config.toml
n_layer = 8
d_model = 768
n_experts = 80
experts_per_token = 4
d_expert = 224
d_shared_expert = 0
activation = "gelu"
moe_layers = [1, 3, 5, 7]
router_score = "sigmoid"
normalize_top_k = true
routed_scale = 2.5
balance_loss = 0.000158
balance_bias = true
router_logit_norm = 1.0
router_bias = true
n_groups = 8
groups_per_token = 4
init_std_router = 0.0244
lr_router = 0.00103
vocab_size = 10839
norm = "rmsnorm"
norm_eps = 1e-05
tie_embeddings = true
optimizer = "muon"
lr = 0.0176
beta1 = 0.93
grad_clip = 2.0
batch_tokens = [65536, 131072]
seq_len = 1024
train_tokens = 1042000000
steps = 11258
dataset = "wikipedia_en"
Below are experts of layer 5 (counted from 0) of a mixture-of-experts language model. Rows are named router (the router's row for the expert) and show model dimensions 288-383. Each number is 128 + 32 x the weight over its row's rms, rounded and kept within 0 to 255. Numbers have three digits each.
After each expert's rows: a language model's description of what the expert responds to; "comes before" lists some tokens at least twice as common just after its tokens as in all text. This comes from a sample of Wikipedia text that the model never trained on. Tokens count by the router's weight.

# expert 30
router:151150138115147157127145142116080150123086122109062089121157131194176112076183099146157071134093147063145143152154125179128116086158130157086179145113079123131113129118149132115189126109190214123150091142087094114181134128130112109081151160104077110155185211143148077142044124138153086104
It responds to: Field labels and year pieces in infoboxes and credit lists, such as Music by, Date, Apps, Coordinates, 198(4), plus "the".
comes before: ":", " |", "\n", " |\n", " /", " time"

# expert 49
router:129160151161102086132091099116139138108172185121161086122150132061092207107182165112165112129117143100114134108073156112160131085211118095161111120163176152179096167107130069134149124188149106128161128137099162143096117123151115115192124206195097121163149117039099208130140152103124190146
It responds to: Country and region names in medal or chart tables and prose, e.g. China, Germany, Estonia, Anatolia, plus the word also.
comes before: ",", ".", "\n", " and", ".\n\n", " of"

# expert 62
router:101080087166128128159101176143111116133120117139157151143131132108080054171135085109157152131170105083116181112123181192097129145173167145136104119133096159114106113136087151137142143081088089148073098152150139096107105140125172153128101092132145187117104094109099134104177124108161109148
It responds to: The word per in rates (per game, per day), forms of take/took/taken, commas, in, and pipes in sports medal tables.
comes before: "|", " ", " which", " place", " JPL", " round"

# expert 13
router:177125168126180114142102210148072089108166170136092164069083125087150154132154122107110097177148144088151096142117152133066137138115149131178139142069107133157066074148098113093143109095129078110186098128107113183143121119148071111158099118145126109162132154153149151099177152104096156100
It responds to: The word of and quantity words such as all, part, each, majority, plus year prefixes 200, 201 after in or dates.
comes before: " of", " the", "0", "6", "2", "4"

# expert 18
router:159124125122120153192094143159188149162113193113169147082138138041091155110065155027137120131095172110132130100149149108119100084084141139115137153182158118116117116112133085158194113101141112098108153131115122145177107133079127141142097074144138089183086165187128073136184135107171095166
It responds to: Party names, percentages and labels in election or statistics tables, such as Liberal, Party, Votes, Average, %.
comes before: " |", " |\n", ":", " (", "%", " Party"

# expert 27
router:156154120159109116172108172117145131123148096105128086132196123141163128152104113113087156169103112102095075199161163140107142137168111155094098125132154102159124076138129107074140119121118044127121121118136114163158171104071132175167107160152141198124161139107124150105132119095163214163
It responds to: Prepositions like before, during, after, despite, of, by, and verbs right after a subject (suffered, placed); also initials' periods.
comes before: " the", " a", " his", " that", " their", " her"

# expert 51
router:116164147179153116101126074172167106108159154106148132149108136135158098123175153079150126159146164125056139141175133141121122118165123075147074129115193115118125134161142142168146065108123088108112073083082110130138181127152100168144094152162147130166131103135191164149167101100142117142
It responds to: The word so (So I kind of, so that), plus short vowel pieces and endings inside foreign words and math markup.
comes before: ",", " |", " (", "\n", " is", ";"

# expert 23
router:098148142167126138108110169137106106133127142133183183131119092105072119195110142103108111121103129111175147160108137087150135152184160059176107066192122111186142165129149100116155085140142121121114143146191046132154121197127082097143162113131149147047103191140115141155086116112143111120
It responds to: Last words of event and organization names, such as Places, Championship, Cup, Award, plus sentence-ending periods and However.
comes before: ",", " The", " (", " In", "\n", ".\n\n"

# expert 52
router:098123056125134108144112173101141072077107132094123072087089126122148105191146117180101144115109083171137094117146093090120123132158095088104078083105081129169145093145185107104083148125154103147114102155133136165051124134103143149131086113073144120153123096103119097116085106151070167165
It responds to: Pipe characters opening new table rows and the first cells after them, such as row numbers and years, plus em/dem pieces.
comes before: "|", " ", "4", "8", "3", "5"

# expert 25
router:114177167133070116103134054169144103053170131219147153181172088110121055154095142115080117134110141135128190136120150175178146131169124201170148137094144125172134087163136153112129150134110106111132130091115142166104150097191132162118141150142142200113155115080155160131136106106158143113
It responds to: Double line breaks ending infobox fields or headings, and place names such as States, York, California in location phrases.
comes before: ",", "\n", ".", "=", ".\n\n", "\n\n"

# expert 44
router:156067170107114096128103158089130049074090191150170156131139175208149154147164093141079123159112093128135154105124158102102126177140111108116067137150178129161154131164174072163067157153136120090147150158141157170137052111119103187177152124147130150141125127130138055098134111171163106129
It responds to: Nouns like design, development, production, construction, packaging, -ing endings, Nintendo/Sports words, opening quotes, and table pipes.
comes before: " ", " of", "-", "S", "M", "The"

# expert 45
router:180149178101115150137136079152227117073105123120104165140090118128110160140117145113053082134168093083158149146178097117156144116122136119135172131121149166116111123138148161134142120086079124178138176140141107108128103135120082082079152117105132123126066102104151129163141087153133151188
It responds to: Year prefixes like 201, 199 and past participles in awards or discography entries, such as won, released, born, Nominated, recorded.
comes before: " by", "3", "2", "1", " in", "4"

# expert 4
router:165139084156122107086065181115107127118111157139182110136155142094119127135123107087083124142105143139088109052123137149149116127132108149132118153131103201147103074142119096169116146141130140143117173141162106141142121157092151126158106135117110153110093123129127101128116119094120095117
It responds to: First pieces of words split after the letter d/D or th/Th, as in Daly, Dimitrov, dances, Thailand, plus table cells and digits.
comes before: " |", " |\n", "\n", " \"", " —", " –"

# expert 37
router:108104088101168113101115057150095104132146142135141156126175129117145159171178163148078198152128128134119172113112134068148168134093091095108174107160140127100148105139083141084110127126110097134098087115186069164116150135190101115136133104178188153183091091124111134076144171147192105149
It responds to: The prepositions in and on, month names in dates such as May, March, Jun, and the pipe ending a table header row.
comes before: "|", " ", " the", "|---|---|---|---|---|---|\n", " August", "|---|---|---|\n"

# expert 56
router:122098065121126122115135141066052058106139190179126119120108173143189157157098110066154082130102193140079115121124128090120122115114137118100112107060143123120169183165024119120077160143128166202173105106141116158159155130115098166149157138064099185104184147135088135144166101113108130115
It responds to: First three digits of years like 199, 201, 188, in dates, citations and prose, plus occasional and, quotes.
comes before: "0", "9", "5", "8", "6", "7"